config.toml
d_model = 96
experts_per_token = 2
d_expert = 96
d_shared_expert = 0
activation = "swiglu"
moe_layers = [0, 1, 2, 3, 4, 5, 6, 7, 8, 9, 10, 11, 12]
router_score = "sigmoid"
normalize_top_k = true
lr = 0.00234
steps = 7432
Below are experts of layer 4 (counted from 0) of a mixture-of-experts language model. Rows are named router (the router's row for the expert), gate (a neuron's input weights, with its number), up (a neuron's input weights, with its number) and show model dimensions 0-95. Each number is 128 + 32 x the weight over its row's rms, rounded and kept within 0 to 255. Numbers have three digits each.
After each expert's rows: a language model's description of what the expert responds to; "gets" lists some tokens that make up at least twice as much of what it gets as of all text. This comes from a sample of Wikipedia text that the model never trained on. Tokens count by the router's weight.

# expert 45
router:136108121117113134171097131143121161110117131117155165167138074137185129120160119097106189088143109092140094139126094152147109106117190163108147122145115145101107200120106120076123091204084133133080095100089102153195064198106177093184104087153091159139127119141140106097145199117116119180
gate0:150138127182099173129146118102131164111085150148102165144221098114113128140138105105069138046123138128109121100138140114191100156119162106143147106160225138122144167130117114155098136110125120119154182116036097171134109123105092145157135062112101151077106116145160096180133144101105181155
up0:107132172155175078111072129125078089116169126094143147102081162081126094129145111207139146156149121092144103157126130105097158150095124129131118119150012146133113093147131110162151145126098104159122128174132165082126123174131076141094160189166108124164118103093100203085152093158094107096
gate1:172105126162107138181084142140115191124125054111099070185097102118140148141142135127136129131126177084156062126132118119139070162149228078139106095133107139049134120158086115105186118085114095155093147099115133183160111138134159155108084130104101171119094085169113138122115155114163151120
up1:094139078138091104144070126131150133175148045172107113125096116108189167147183186106081163138138109108105098111146160155137066155122128172118090124141087152105131115147096138136140108085116136073094112145104159137150107155151110107141108065142100140131067143098199178150113129090033119129
gate2:149147172145138041120108096133155181084176066082107112178081139137188140093143173133167086108164088151149111112166159152169172118150170135119155144105091093158110119084077176137139150088129191152139161111105133111137075107150133111155125154146080168170126139117149098063090159153113118145
up2:124165134150134161120124131083119204183095158116154108128174116098130116163154116147140167101149120103081132109103116108151122141163101187162142156114173081148191146073146107106146161139168043143096164164116045108129097112077102172177161082121148149124080127066118156148139105136178138096
gate3:096112131120086158174109114125142144070067119104099167106135110076111116085094178158136117112104137109125157146129124156164130137116138081145122132124125103107090139108063159145130158027066190143154079078191117135084125094163151168055155056085170130122125153112130113129115130105161116166
up3:096184153138178109076153139120104096174132225122147126176068153136140061190118084157126159142172154089118078142132107101120155107101109156108141177150145166117166139105148105121149164173115126102118100127132106115129149151119140111147168094132111045105125127183195116124137122129129150037
Description: Inner Latinate word stems. Middle pieces of Latinate words after prefixes like un-, cons-, ind-, for example cript in prescription, cons in conspire, ind in indirectly.
gets: "ul", "ent", "ur", "c", "ec", "ra"

# expert 13
router:111077105134098080206077149148140172103114145126153138168152132109094134174146160105093141126108159141158091120130095100167085185149156108109201120171116075128123161141069081089083129149103092192142094114149128119148128167139115122101095152058107082121107132123158163115123043115164171129
gate0:132058142199133147108118134097102167114089078093101136111142122101111128120193088113142168060170118131133091086176094153181179154176122127176122162190143168123115151123147129087118096124147078086118153099151111187125086146142130116156099075192177153149089144083119106091124145169116148122
up0:119077152112150119066129098162087091059172126172134153115184161133153073140104160099080088184135137163104104092098083100142188140081122139196098120119128123162137131115138165036111129120180105110130108132132150090124152138160144135127124118150129181164120117126171144115083125180064071132
gate1:119149105158116146141135088128177069095078086139082118135127109150188096168098136123164148108144124165128146127121140145094113160151098106049030109166143168082106144113153136161133137174103118190162130137109144091190069142097125154149089075110105150115067164108209143126133160129130129104
up1:152176169118081143115143129115134087096148093120092174062123096149138083102097086144118163126121086136117158136095160159111167133091145115133086093119086104119056182168171151144131150083133156180117094178132146168236167112125162091114153123149123188103084151139161123064126149155132145139
gate2:066110164188117117134093144074180144092161109096101069179157117140103107111120130150156158121143132110173119084164109117174107098111111131132106122127113133108079175116139159067051083102135089147067089116111145171133160135160138094077142051139069072154098128133121096160123162161133127173
up2:152098126113169126180160104054097140151074131101107101123090142065096147114125173140162191165149152075184097199174147116118130092057129066123090103143138159104096146105143184116145057123129116161147111133144086098120162128100080080152107106119127104172112184126147129112117095126143109157
gate3:119131183177088173168114107084083081146128162145069128109080146120173141143129111160094163086140126130144175157098129156135086087092188143143140145169169134121193161154092120030128116095116075137152160187138120136092078142110151126116124168151125151154156193129098104097169137158120153157
up3:121045087147177146109064191130135140100141157143202170156136135120112148124123107124134121132117138090124086078100131134139137175138102123224134177116136137163163126159163109161154113181139138171122101111072128092175117161180109080135119081140101092154183125108158138174113174190118135106
Description: Success, ability, leading. Abstract nouns and participles like success, ability, leading, accompanied, plus List in See-also lists and numbers in tables.
gets: "ed", " List", "ed,", " most", " leading", " led"

# expert 26
router:115090088111097070145122179112136181121080165160151140154171151110114133193124147094109119166179156134161132153133112083165110214133180153135194123165126090132125176136075106114126124166073048166121108121135111152112120167172113109097098135105099100165123090075188132118116092125170133119
gate0:107083126168114125169109170120145104128147157123052127165164104151121132147106169117092127086145106123118110148154152113169124112204107116138116089157167121152112171194128144115124148160136109110114084134098114087130076110077052124152160187073116071119136185174164182148159171177110134193
up0:142153115131112111129127090089122134121162080105207176153155109099132180089148126146163148131081125090103157148120106098080104145082157135081105151135054108123125175114154100164137101063096157095136144082118138143120166131128164131079095052147166145178142142133061087164166155071160173155
gate1:103075080123077146122126156140122158122097161167177139114175176092161160139085119117095156139074162146166110134148095174090155176098176124059136095130117125101139070161046107097147125116093141117123143135126166108180156170202126107161138145083082175135075154099143109130167172112131120107
up1:089161131112103177086140093101161136111108124186173160093080150134149157092169059163115153154125143136113084146112090147132044100095124145121106128085148103199140053074109131151126117141075163080138155086142149148136150125165129173097147097135151150171124153084140136171159186143152113183
gate2:120103144145120183180119092135128111136164142126146196091122099104126139117131146141099109129208072101175153081124124147125113092095135121141171107160087129085142149155123126146184124181094154110114220180201166069108105164096180164117086090156123086180126143111104140102158171132108122147
up2:141096121126131165087120133107151071146105170116115197078158174118177148102098150163099092140104090122110138121140119135112123123199091171114154127118116130055156104098084112112147118190160134085153131167124158158141145156152166210089133078161170147079080146116094101129119218118103129096
gate3:143100096172103162175102207137090126094079110113189116100175093102145139117086142130157132091115134163093101139162142126160101156111164066122147130120129105143195169118147106081126148158116176105174177185133087098136104117141105133113164104160076123111072132112233131140147114175144128158
up3:156164124100110079119168119154120075118111109099144109226129062080119156105072112146104160094096123202132092163194102132139132151140102111103120116104090057118143121145136101132104077123154118114155156087125114121110112145100175075057055136098102101118168150141129132090155152128076142157
Description: The and table pipes. The word the after prepositions or verbs in prose, and pipe separators between table cells; also South, Middle, Great.
gets: " the", " |", " South", " at", "_", "ic"

# expert 47
router:135137099200086125145088118084110121061113125145103139144139103143168144122137100098129185105153090109130096118134066151160092097102175149122222146171159094102195103144148089136143132222119084135089129121158106187131126185152140087114083133065137169138098114146127097118148109121122093124
gate0:171147073131131099115141095112117087126089203104124150128183150100115087145138084107145042121163128129157134116163119075119129128184153108110105133155179065141148109105129148120114098059132145173090131129125085179088179156130043145099122135059109141183120132134128112168090157127166099097
up0:150154140072144103150118134174167115118128062105089116153186100106132084170209139099161164191159158138139118167111111073134117118175151076124156114133140131106102129084107144157113068139110087131106124135136119130014178111126098128143096155069175122150100108168114158121093099099120102092
gate1:175101122184139099147139168122137198131118132097133132131131143149141099136112161113113095174089085108154100083168123151150150099146146162175125132154147120071158136140113137069140137191124178180113124133237154087146164148183139145134112084127115100087102075187136062120145078163139152092
up1:130116139137140093081116178089126096110095140139127104112125150134224097102151160096127084099118092097113025115144094121181163144123095166144150116101166096107139100150092140084110096125088110122124088100143120091113169126099202184110100169143119053086110073151123085168121105156101111144
gate2:084111151089121124150158155113120087097129161171116147145112140153106129130185060089125135164106091063171223132097106120091056165089129198114213092108109113157158116140113159105156120166100159094129129118132121172098113138133171114108060144150173113083143142141082124117136120139176125108
up2:096117113100150156088129096047083157109099117114170068139100160154093160115173112136140147168117167203132212134118090097145095155120199070115122124112094142144172178115122145155145105147109115121135102107123097121103143092061133124098174100097144112094150056169138121141164093135117172081
gate3:141084127206129132097116105112144077053150089134132131200108164086132146146096159087093112102111092197161113135110099182106134118139115139127166081146166105162233144164144136144158118109120128089131126122186104165150130098118200088122113140074119157114114128136126125170172116165122088163
up3:123131119173097092140144139091107137127158099098155115182121129104151099118124125126069141114131140167139105080127132140124149121104113077157172140163113085116182134113127147154145149131146087146100161120164109164204139104090202110180087232156176123152072060175139149177158083118168093150
Description: Adjective-type suffixes. Mid or final word pieces forming -ic, -ical, -ian, -al, -ary endings, plus name fragments, such as Bosnian, chemotherapy, Paltrow, fatalities.
gets: "ic", "al", "ist", "ical", "ian", "ary"

# expert 58
router:071117084152123118130119180129147166101095139152166140182164112084084162148145147124119135142163132140147141116136107083193102180107173098124187137161125076133134170183092126067113130153093054181175113103121116171121096159147090090103098154093119089144123102096196138150109055125143151120
gate0:099149115162150112120079129130092153101151141139160189173108091050156120166138157078118152132123144144167119154125128178178096130105091129157124126177116123104129069206060128157122146085129092115112134185157147124167122127164134172067083083118122092159088079105086131201140155136172120138
up0:103097108171157096175139162056118133137144160129089137125116122099123140120161180211141102083145122111142157147156123126193091141126143144148147136113093133138119117146079140163187140089138130109119166100190119151089181080114077129074155143132016128141126072162086126090113144111077135159
gate1:118057100145129148164145158173079066104102078109135091163153160115113184163146118123106159086160073117127123078115081156128117112165141119109139129155132163113182142156059211147088108153175151136189090113145100093153124106144107136079063103149119166144112108110124089165188133149151110152
up1:116117123091098089129136160172131147110152163071155115182116145121098144106157009159116160104109111131176170130194089175136121086095134124103109144130144091104117071138147121133112108181104118122179108142163209135089140150152122083139130131147138129095065147124129134158182082078072130104
gate2:080126104148121151145116129107159107048158073067093175125121132139164194154135095141126127143123112151170101084159036125120085119167162130074088102171079170127137116084116138110166171156140134093110132132152144083163100173090116052134105091114118101182117146096181130125153100159137157126
up2:096163095113092099145098094186111134124144142158128154166105080099116139133118124124141140179044158139175168104161084095088170127166051080082159090162162115112097082103102144145180116156153151127127128091094104113150094081152115124199179138159106114141140149142157122170086109132088128198
gate3:116112199085137169118131188150144057140122121060174178152109094152118147161099120144079059117134119061228159113145098093112085116054118161142104140144122130118149120124130088139110126182139133124143096112142128156082105118137110132126162108175110136177125123097163134084187174127111155102
up3:055125127160143082128123137112236177120120173092099082114120141146114140116137152119133136135138123177101179128099124156166151137178114101113107148107116141109117091152113175123142126079080081198150129154121102079092149112068120068158108081124082101105160128133135174227110129146113149126
Description: St and place names. The abbreviation St before saint or place names, e.g. St Mary's, St-arkville, plus scattered score digits and word pieces in lists.
gets: " St", " more", " season", "oot", "er", " 2"

# expert 51
router:089120086126080090181095166146155170082129133107155148176148169102110151213132139095131121150132150130164117118151094081131118172171188113108195137132109096160114167165046108079109126172085117194158114112137115137143117167135115084139093157070146098149115091090148173134126097104163143103
gate0:147135113152106146139121113075087098084150087118126174148148145109144105088140151185162186153179162167152082178114110140151127122108193107146101063126125127115117126157123131060130088108110069155147145113154108154095136113142072075107121041100127059092100173111111110169135088106142123062
up0:170144124134176123148137168174121166123093068099149060098121124145071093149153126128163138183093154103115112102171104148142211123140150185141079108166111200159169141115140136085129146105180169112119126133178200145100117161140168169133105210115171111151143126107113117112111158145109126169
gate1:045106169161070122126135175133160148137130159147136210102131082087199143163133162127116144059194139168143121117128123165144111102124133076160126166149138191114160155133102191117170126103145120125131120172079163102187159141144152087122146098105103154136133176160122142134152146165128185168
up1:132180088139134116129137134112139177091147135090173045088110175102065072193099162127126072145113104136146139096159156126099106093136169124137113162144125154086069085093118169108163163127102190147080113080162168121101111090106168149125109174137102139101130117109182083099135113167176156152
gate2:121135117135135054152144114169171114092136070160140103137156103147147113162136140124165105088147111138116160139118096130142052131096144109158158115185091049162089185131116151129128102090144171058108139098153155181136085153138158121157138119121093129069088092144142074111227130109134076137
up2:120101155154105158170111144149121061116109170115141118143125141158162106155128163159219143196092133165094100170122098134074138158088106135100121129132106114112141131128103029167135166079210146172125123128136178164127098134148061120189114139121164135094079154164105129121116133149182128153
gate3:081080109141060164136085164113095134116102100134118178172206117118138120134096090099100182099171077192125104167113071136090086108118080125132179159151092141116092136118109139102122131145097103175101090090142144109103137081107159123105146117151102151110083172134182090156081185157082137135
up3:101115155133105128081103162138082090157104038164193141161132089162119116089100138133096108101189117112126194134088148087102047131126094144161127130106119141040117134074128126117116125174152108188119148121178149167112167168125143158174124120102121176166102122106129132139065079120118116118
Description: Closing quotes, zero cells. Closing quotation marks and parentheses after quoted titles or terms, and zeros in football squad stat tables.
gets: "\"", " 0", "),", ")", " —", "\","

# expert 38
router:121092079180100112152106185126123164098074144136142157160148135096082131174138153130119122161154114140152138132126100083190127178132200103143145128163113044153144157179080108097093115174081087176138085106163116153164112145134124077111105149080090103150118098085177182139115072100133154123
gate0:139125100085111131142090100099085165118126103158158167090167137100136121078127130072082130140183099171157132165115100137153087087134083099116105152156120147099117149192066096117142140134094068124139143131173124066085129131126100103091113100125114095091067208071168097153136118154122131211
up0:090064094157106179179124146114172173103109122106128174121147138136171147211065140127163102131111117139146122140137153137087110138102110207145165090205117137076145161135122134172062126141099116137112074109085121143121106113134089160125137111094151120115187154195132100064098176106108116106
gate1:154127136081063153174121138070107123068122102160081146143168097129119178157054131107138121177201127075174072167122138080119129110059143088115143149185075130102157161084137136104160150158117151140088081152135108118173146145155131147073092098146148144127136172109157112132141155076124134118
up1:155155068156116103082082126111091150072123092142124138152180090135100168091160141137168120159156057128111145113118160115155130145096155075179147095181172104145093151122105136106091149127160141171106095093144086109162073122121085121160101138123163127051150130106145086114156018144137109119
gate2:094074151133122111167099138132149176105134121136122158135132106062098170149118135112077122080081157114183125112153090118157084120100094144098120114142132149146101058172129177168168123091070091112118141144118082194152106132178145122113054126083109121133103089123113080212095173176149146111
up2:146156136099142142113147115160080121143109189111083113191195081171055094109116100128073191158097144164126154102172138138103146087113186150151133172123122106105081076163136140114179174123138113117145111151147114132175140085115148109166119127117075142131053083131131074178113153162116082133
gate3:156095131085111034122143121166128083133140124131086122147113145103162123130095147129128101130172102152166131151109098105120039151163136154086095113104109089193163083175131180114188132132127078130103087131197159176140095121161182112139089081187101144077134108125112151190136121129119154153
up3:147140096161189078108183136112183162087174139192142084194139110204124105136081081125189095110140138156105129116120154120120095110109111148176108149143128133181127112163139121124070172114125137097089088071125138148071060091147123102088119181100142141139156146126107168161113136167119115172
Description: Odd name fragments. Scattered pieces inside names and titles in lists and tables, such as Man, Roy, Hull, L(oup), Kir(by), England, totals.
gets: " Man", " size", " Sam", "by", " Con", " him"

# expert 3
router:076104153133054116206085136132091142071158130126169198158146149133171150161138111102164115116138111157123092133153035140172103148077163128118163175131109132125189156102080120133139168113121101109105106107148170155153106187141130114134124087084122153126082095160166159160173116135162169098
gate0:112154140146086123095149131126113159157141085123124149118071097094185063154116111072180104092185121057135085135175120186139142105120047170139098180156103073132127168113105082165150117160135149123124158086191132083084170066127141129137110152100108127158146083154152114123101131120103141161
up0:057104171129069139145123112137156142136090146174126099126063142098132079145118116083192121113139111050159108159136138152136084152104065169130092118167078091110137168104143115179172099123117205149134182113156105134145184145130140132155083151117128124124166052158115154126106169085160147122
gate1:126194116122104129174173084195131066155129116095181186133139098129119121094079144148060137189115108147143158168107114101129115112123041170139142159139086144148141060099165106113149131141102095129137095158169180113103113092123146124112129132055158154139132172125105158107125184094156093093
up1:115134130119137087144123128081112075160100106088066074151102155176167156142163167172184155167147142153161093102107144170110095117128156067127181084122188115130142154157106176151064063102092112171134184117085120089132127127184117070167126089163132141124132157142140123182130145093153127154
gate2:110066173155127093112130086138090152081110118187097131078148144168155175083142211156121199104136118141149116118152136073117149163127103127145073072094181141081120082132098143117103175123121139120109188127148114093076096113097124105153094133143097123131120183121175126124038147117153120102
up2:116155103120158156080102137147112153182166067059164159153173121117124107125138164125164129158112122170105123096153102111152177132115142129119118134111128067108192197131142171139158146124131054161137133129117148141087156170159087130097091139150134179129217111156138140103156092125064112210
gate3:136159127120080123060139135149089182117149128115146156126092182158150106087098110107152125125091163120105135156166053176087116118069126182157156144107175079158184069100148115132168171164159152140137159098123112156077115117149187170213192135132106111120153143118107112114107148097135161161
up3:071180126138122099083115130149100176177100097101143105143104169134140101070171140121215132135122114111129171117141062090127106094076063169126140146110151097144158063082111123164163150120151120138109122089106142102096125102141147141207182141086097074139163094153120133139087140065135161143
Description: Word-final comma pieces. Word endings fused with a following comma in running lists and clauses, such as s, e, ing, ation, and bare commas.
gets: ",", "s,", "e,", "a,", "es,", "y,"

# expert 4
router:071099102124108104201161122140189184115104128147141162173164178114109146134150174098080139125142112144149146120131083081139122149120153056126145130174120065156172125167055126065124159185102072187152116096126088139114093147166122109142101137108099084153113078113171130107141103141156165112
gate0:133111098164100136149131188176135133145136132128045130072186204057142104130123095098156131133119116120133095170129080102151141151114131103119130152185112141136115193135111148146154137128079161113160137149173138073109171184128161113094149129114051105184127142141198143166140154075144092160
up0:138107166183138136132119151192163146095104158139122095161136155137100091150203064146124097126146164115132110133172100147129037110080121132109144135120191140102119124166144116154097075081077134131118159162156135098164137100099092110115162120079068168160186115172141192156107162128120102184
gate1:141049102142133141115089163107095155125112067100139112136156156130156151095136106098140086132111118138160171162121087126185138117146155123122108119072192127078117103133121050109169079093109088083117122166084119155100091152131127094112103077075120116101144130183123164154187170137158037112
up1:161132114104080075158146141158154120136114130158160128151153139111153188072166132117065095155078147164145153116102139109099121097097113055087086140080169114099197108145109091126176106108137069076141155176139133170120106109068125147108103095158110083150089084147118145142136216123159117106
gate2:119135037169116121168155118126143168081122093161081115105177120131131147135101161141129128147123169111184138112134130147148163136146174137142188119142171165128119167120198184192092154142219107156101080123117104123140100133100176132127143221134131143166144164145116167174113167146171116133
up2:094110203130146145115133150089196095157128097106151185177125164112186090096152114128081131104150139095075111150116126152157069152118100160100104060169144082163129162123081142078150119104093124165143121219126113126155164144081136171112112176096093121156111112124157143128144081126082169113
gate3:123094126140097120166085144189154094113055146109125149121145105088174141178151138115170186123118134088155088127139120120148112151183165169137121130148096146080173163121143169149125136128123127154134109179120211123111143112148141146177141171145133124170101179089196196202155192110093154145
up3:091117112097163114098122136150115126096136133141130093140068117082085149133154103085053036168215134167079098110124167158123109129089104195179125190124098183122111111116119153160102091049145098143143127128128172175127188114158141131127128088113136110132125163140108155155118116092140094101
Description: Single-digit number tokens. Space-led digits and short numbers in tables, measurements and scores, often starting a longer figure, e.g. 4.0 km, 37,145, 2 ×.
gets: " 3", " 5", " 1", " 4", " 7", " 6"

# expert 0
router:083085106150138104137093187149140162115078097131165130175163132105073148197153115108158109140135124137143134142149093090193104181121183114115169139149098114157145155136113116082100115175066079180128124108135140167104133151142112060098139115098084090154121100078201130096126041132131142133
gate0:102142131132123147125081161201184139072116111102082142109203092139152170150086185157117168110171124116139083207134092127115126161125158128077162088136139127097125147101089097085173139121132173129136164106171141093095121211148149167193126145102100114130166122118131154101185089157123136141
up0:152151065121086123147106147170137133125133099099063156117122156105101144143098116148149169129101152126143093118152124138170120106087129127129110074119135189164195093101132151083162138135170153085107157165193168147144091187102120154150142104165126038107125025143059130117110114141152123096
gate1:030110078124112160126112097122148140110087137155130143132176112140110186134114151104102161135104124116163072152142091131134066059126166168084123115127095068083153131134150195114168158104110111079121186165160140147153151119149131106112075091160114107084090123103137042154151104103123125086
up1:186130095133111110147087130103136137160136142078087145075051163086155115114090119118095083101132113164139180136144169139125102201116147089186112183161130170131160124108142067102069128182162167131117094092118129127091115145117141130127141178117161158129171169144133196082107156196137145154
gate2:101099128211080119096125120121147136117122128068173136134151103093096099189099139126108060133125101129127106162103129176145151078137093130122156135133170157164088126119105197095133122129073151109127114087163148180075069207133162140149157112056094134089127159114145170099118108118063131158
up2:160198145072130090149134136108128108095141133149069123079113164127152136078160138131116107104113086139125058138123177115097083137122110125106096129169128136100179143127162079164152132161167064115129082072148095145115159080102147108147122153128163149163225133172121067128136146190182160136
gate3:098087159167105130152081113141136084120150114116107220084121160139113149224126078104155193149136098144141074101150128129119112108151136197168107094141130080119150159121072156134119163138088179103086079101144167116124080117141148171140154110136119093111093153131055115127142117180155098096
up3:150093141138126159090111108158109089152088087078113113149105175086124109217124063145107163161039136134082121091121148137092161143142145149135108118146105149135125208091130157138104078097119141130051136146135160144121096078117086140140151160137119091139120157104100120053158151152096199137
Description: Line breaks in structured text. Line breaks ending infobox, taxonomy and table rows, such as after Order: Lepidoptera or a vote-table row, plus scattered word pieces.
gets: "\n", "-", ")", " cont", " mi)", "and"

# expert 54
router:108062089163080070147126165146140173114088148125161157158180138122103148164154144107084144109151137185136139111176098076160108165141171124167157155156101076139103153153095114095074135181112069203148126109127156134140130148140114077090099145127135100143105077101213154128122101090175130137
gate0:116179132144092185212144167120109130141107114233160141119159098157131148118159115137175172140098078140118123136126093143153146127171125101191135150184170108118195125142144138095118125112164130145151069053114088133118194179129114131121119207159129102147123115108121114103181128153106150134
up0:147134052159096104137197182131081128130128122105136177156102112207185088131139143142148094144140159104125096132142131146172090109106098149171134166108166077127157077144189070136150084147137177147215129169127153049158168132106101088108147126144121078107107123104123136116134156116140115145
gate1:096127081093106123096161147116122121138124095101114066127155142127157103087121085106135138174122115119164152143137108150106095172118078217088099109141159118067159157205124132137153193113123116132070100158140078125134115108155098123114105150067109046107135139131101159132049185102148094169
up1:189132123105126136102049138201154121063184100145116163148122134126163132120116110152188155102173145094180091118145092142133134099159148146101103138127081117143135164167119147113127142109096134149019135147134122123141147184129095140066168107159140100138181076163182127066124130150152148090
gate2:142108147122083119077217154124120100127128106143090175152118148110197139101124129098132108122116160132145115138107076141091124111147096200168188151133167110118151141118114113173181141122153128183202035131195169163137157180101119144128098098148123087159121070102117134104120166143141159105
up2:147135125079107069119182097138157104122094150171090135178091150144120170177187097138133082142161145154106164120129121124115148148126076145139153151055127105142094071150109172169130134170094106199118053139127136144155126113062117123143127061162079081101159151155177151074148126157148130115
gate3:130134111245120137169123135154131155088109116151093129092227196142107138140099161166088125103133097097150137153144112154141150128139126162130152122163161141121186148119147147157140171107059153090205154113113138114088099109112132168111143092103144118111086128153116118173198155186166117155
up3:146138101101095139169116150084153116186155124119176101145172097127166070121160124093172059143055154159109167127145089154147149083157177118146123103092119122104127095143110137117124099143114089187147095152179168137124181147167099170126075115090075160159147159130190155055094135119088140136
Description: Table pipes and odd fragments. Pipe separators in track-listing and data tables, dollar signs before amounts, and odd mid-word pieces such as -uter in Electroputere and Find-Outers.
gets: " |", "o", " as", "oc", "+", " $"

# expert 63
router:084093100119110130134095149110110136121099141180136144119233121147083161083132147105104178160133164182177100164161097131192120201131200162139172152179105161120110163151114155104109160155091075178090163093149143144083121132176136108156102108096111131165136137085112129128142136085092133121
gate0:153076146113130134166178177123099099033122150152146181163155104135094160127129162147135145166172130141141102124125143135205133141129146123220084152123159145155125059105099093107139131124148103162124112148073154144174121120130126089133082099123087168187092134089180177111180099134103122088
up0:104111147152170123142153173044088128117090141129184117124207094128126135067128144155142154137118140111112125123142141123129088156108180125183112095165092178104104119147131119106119103133161125114106097103073163118191077126075132150096058094118127235168125149097152139087165085110115132108
gate1:096069111221133149123148113185181146083155143102103089114141097087112136103137112109141126108141137134155108138172122142094176139177156172112141144154101146065094131087128089151113154098155158171175125131121094082157132159117090122222124106147119151166179174106064145164159177134094142159
up1:105112108122164085129137127156101177111096129172139116087159118094120166095151109106135130144177119168148130100140168192087104173173134128149111122156112088076130214065129115150138155087144159135183149114121099129122112164110114181172149118106163182109178150075147130197068083133153100190
gate2:104060116173166175113151141084116130101127144127173097132168168022145141150124114141169144074123115150150138110156082121112110149121182131154089137152131189142141133117118169105152151113161107120093181119146117171123062147149058172153130163137111134165121107054096177151076099155091090136
up2:146203113127080082124096096150136113142134110118093186143128092175134137102159142133117095142163125163118127138126172141153174105077077117106158073117114073135098097123140099116114112145104114150169129141090141103136189101200187066104096143058096075132140140206129100140158182120170163103
gate3:114076138144085144171102142093206101096145143154166164111171141077114142156160160131065138115146144152172115191069119178175138129184162173107063150162099147167106152126096154132113177127091124129106126114156110167160090119122165074134106144115109178098087123101105085107111154130127176066
up3:102136176104126152137115139134108090144136126155126156100134132123119123124090175170057145111139093154175110196132147122126187105160136057076055155133114148146130129183129122131101150098103129157148123133125114190145177153186121084154123120040126104047074145091101083100149130101125105183
Description: Table column pipes. Pipe separators between cells in Wikipedia tables, especially after names or text entries, plus table divider rows.
gets: " |", " by", ";", "″N", " by:", "|---|---|---|---|---|---|---|"

# expert 21
router:081066061136105082185116167128166172098094132145154152176153120075091134170154136110106125151154128143160112107141115098142108181115161109113169138149108072145143160174078109091082119185070086188133101125135127151139139189150098084109098142110107094138096094124183156135098082112182157129
gate0:078100087127088067153135135168109104164129145117180102150146116147110108082126127091108196132191099149138142143124098086201110162125111134118135153141087139121153112145127125151169089065062127143114111093153123135083044074116170084169097079115082072109124133164152117143080159088139135156
up0:148169090126093100141161074131064024104177100207076123164117116111126143095165126086143177172151159173183106151118156121068131105098139088119151072114139142145094127146142120144114097127119090176133119146178129139123128112119076139066157053115175133114142125135111142155148158153147150125
gate1:070102193120117067108087113114096113128161115147086145093152171192123107168127152129161134148164162095179151109111091113150115181148111116113124125187136118190141084115072161150174070162081130159113155138067169127144114137150188098130075126132165110111149167145131085154198130139148140174
up1:143112053156144158144126120168173090107151112151178116087092109102121078149136049140147097149132073107095149159166171090148134120112118150066120082137125144125087126131088151164099093154163207155090155145133135086112079131098170145176169114150143092143145099115107128078113156033129128117
gate2:129118153157085151120073118096107141097107133170152166128140145153105149155097128073138123124108066087088158196150115107172090176146181155120162160190176174173143097160119115103166190133138127097123122121141159145111112120129109135091120106098082131146098107044048107151182159173136156163
up2:125112165202118113133091143103151103110148090116142173134132111115154120100150128135073188153135195092077154097076118086165148155144134161146067107133144129210122166125103148058109122144131179121155116099087109143077096105108080143105138144075120037112123140107144106163110170132103072150
gate3:051111113168083122165101157110130120101090115133110165104148167097162146168067126095148113123153102142181111144139037078168076138090125100141124150151187157123109133156085142106194186175075145093143129138177120159121089120160173112158115114100067138169080141130155138134152129109157135166
up3:097111168106157128058131159176140191118138117098113064087104129127159161147160131122135135140111121123133134174113079155128116128142160144103164192134116091142107107112109144222087113107134066094084076081188150109172179187107119126160137088112163146100168193095113136134146175115098131096
Description: Table numbers and cells. Numbers and pipes inside numeric Wikipedia tables such as league standings, census figures and vote counts, plus scattered pieces like affiliate.
gets: "|", " 3", " 6", " 20", " 30", " 7"

# expert 56
router:075107113106076108165164190101127097115120117124188141170133124093160185113161136149082110091142127168193096136124094126116079112103102129126153142168122094149179135150087131071113192170114091105177152177174086107101069144145139138117087105136054134151094137110108103136138161157122201131
gate0:107156142104109188155135167062124178153134092051187101112119097115103147148125091081081140126166168141156158107147126054135109115144114117112098122190096085097177162130137038126141159130151134119134072142130131082129130173099139098130103158091145111130144079178127065125108138164079093122
up0:189146102123091121122109126137097164129099129084084129117109162143178110150095094154166126127142083096150106139077116180121248100148143089163097177125143153097105120156077175169123101104152139131151148132128137172116179110180097124117177111196125124132121092069097147199088116102145106131
gate1:132140147100132118114131158086159127140155142142192087148114139125123104104181172083058061101104122087163137095107141155102097125102112175117103053117170109170133145154109113141094159122115065107136152172145127134107112130083120129075158153168100097134129132083062076106098187212131182118
up1:103069112134122147151150147132107178106113184136166096128134143115171101074178122128109140121076160143073214146136148126147118136077140157145127082114187132101163163136098234134131153110128117091103166153129177168104092145075108161091148142124135140123186074168094135086116137098168156101
gate2:145176127136142127146139117090103186132113085014134149180116077115123107042153202143140138128130161123091116115176113115132134136168111125067115150154170089116181085131128112159195109143139141106157120128159121156163170100103152111147196171116138118191095135142136170101097151111121127090
up2:174140153150141158125133159168088153133121117075142092146159059133197119075141159107158147147115138139109093112181155101147073116160095112133046107172087096097173125133133115106169155139137108055128061204172099137138094142110153168079138108163078123144096120129143123141169149111072134109
gate3:156099146121159186154159169092141167171152138073181096149166122129123068148075150194148123173141142163124166143193119152162147150115131132085111126134069127096110114147163071138150164159133118173157177121105095069147149208109106150111157134122125138090115094087195145103120133119140086075
up3:089160154143097130110100147131134107075185129225072129138060101143152136077127111112141113080099083090133128129123146070097175139182154069135176124092167089134128090129117106130049140108105136159140177145129142168134131106132149086134136117119131101063147204128122098120198125145129155126
Description: Numbers and years. Number tokens in dates, years and tables, such as 18, 24, year starts 180, 191, 201, and ages, days, coordinates.
gets: " 10", " 18", " 20", " 12", " 11", " 24"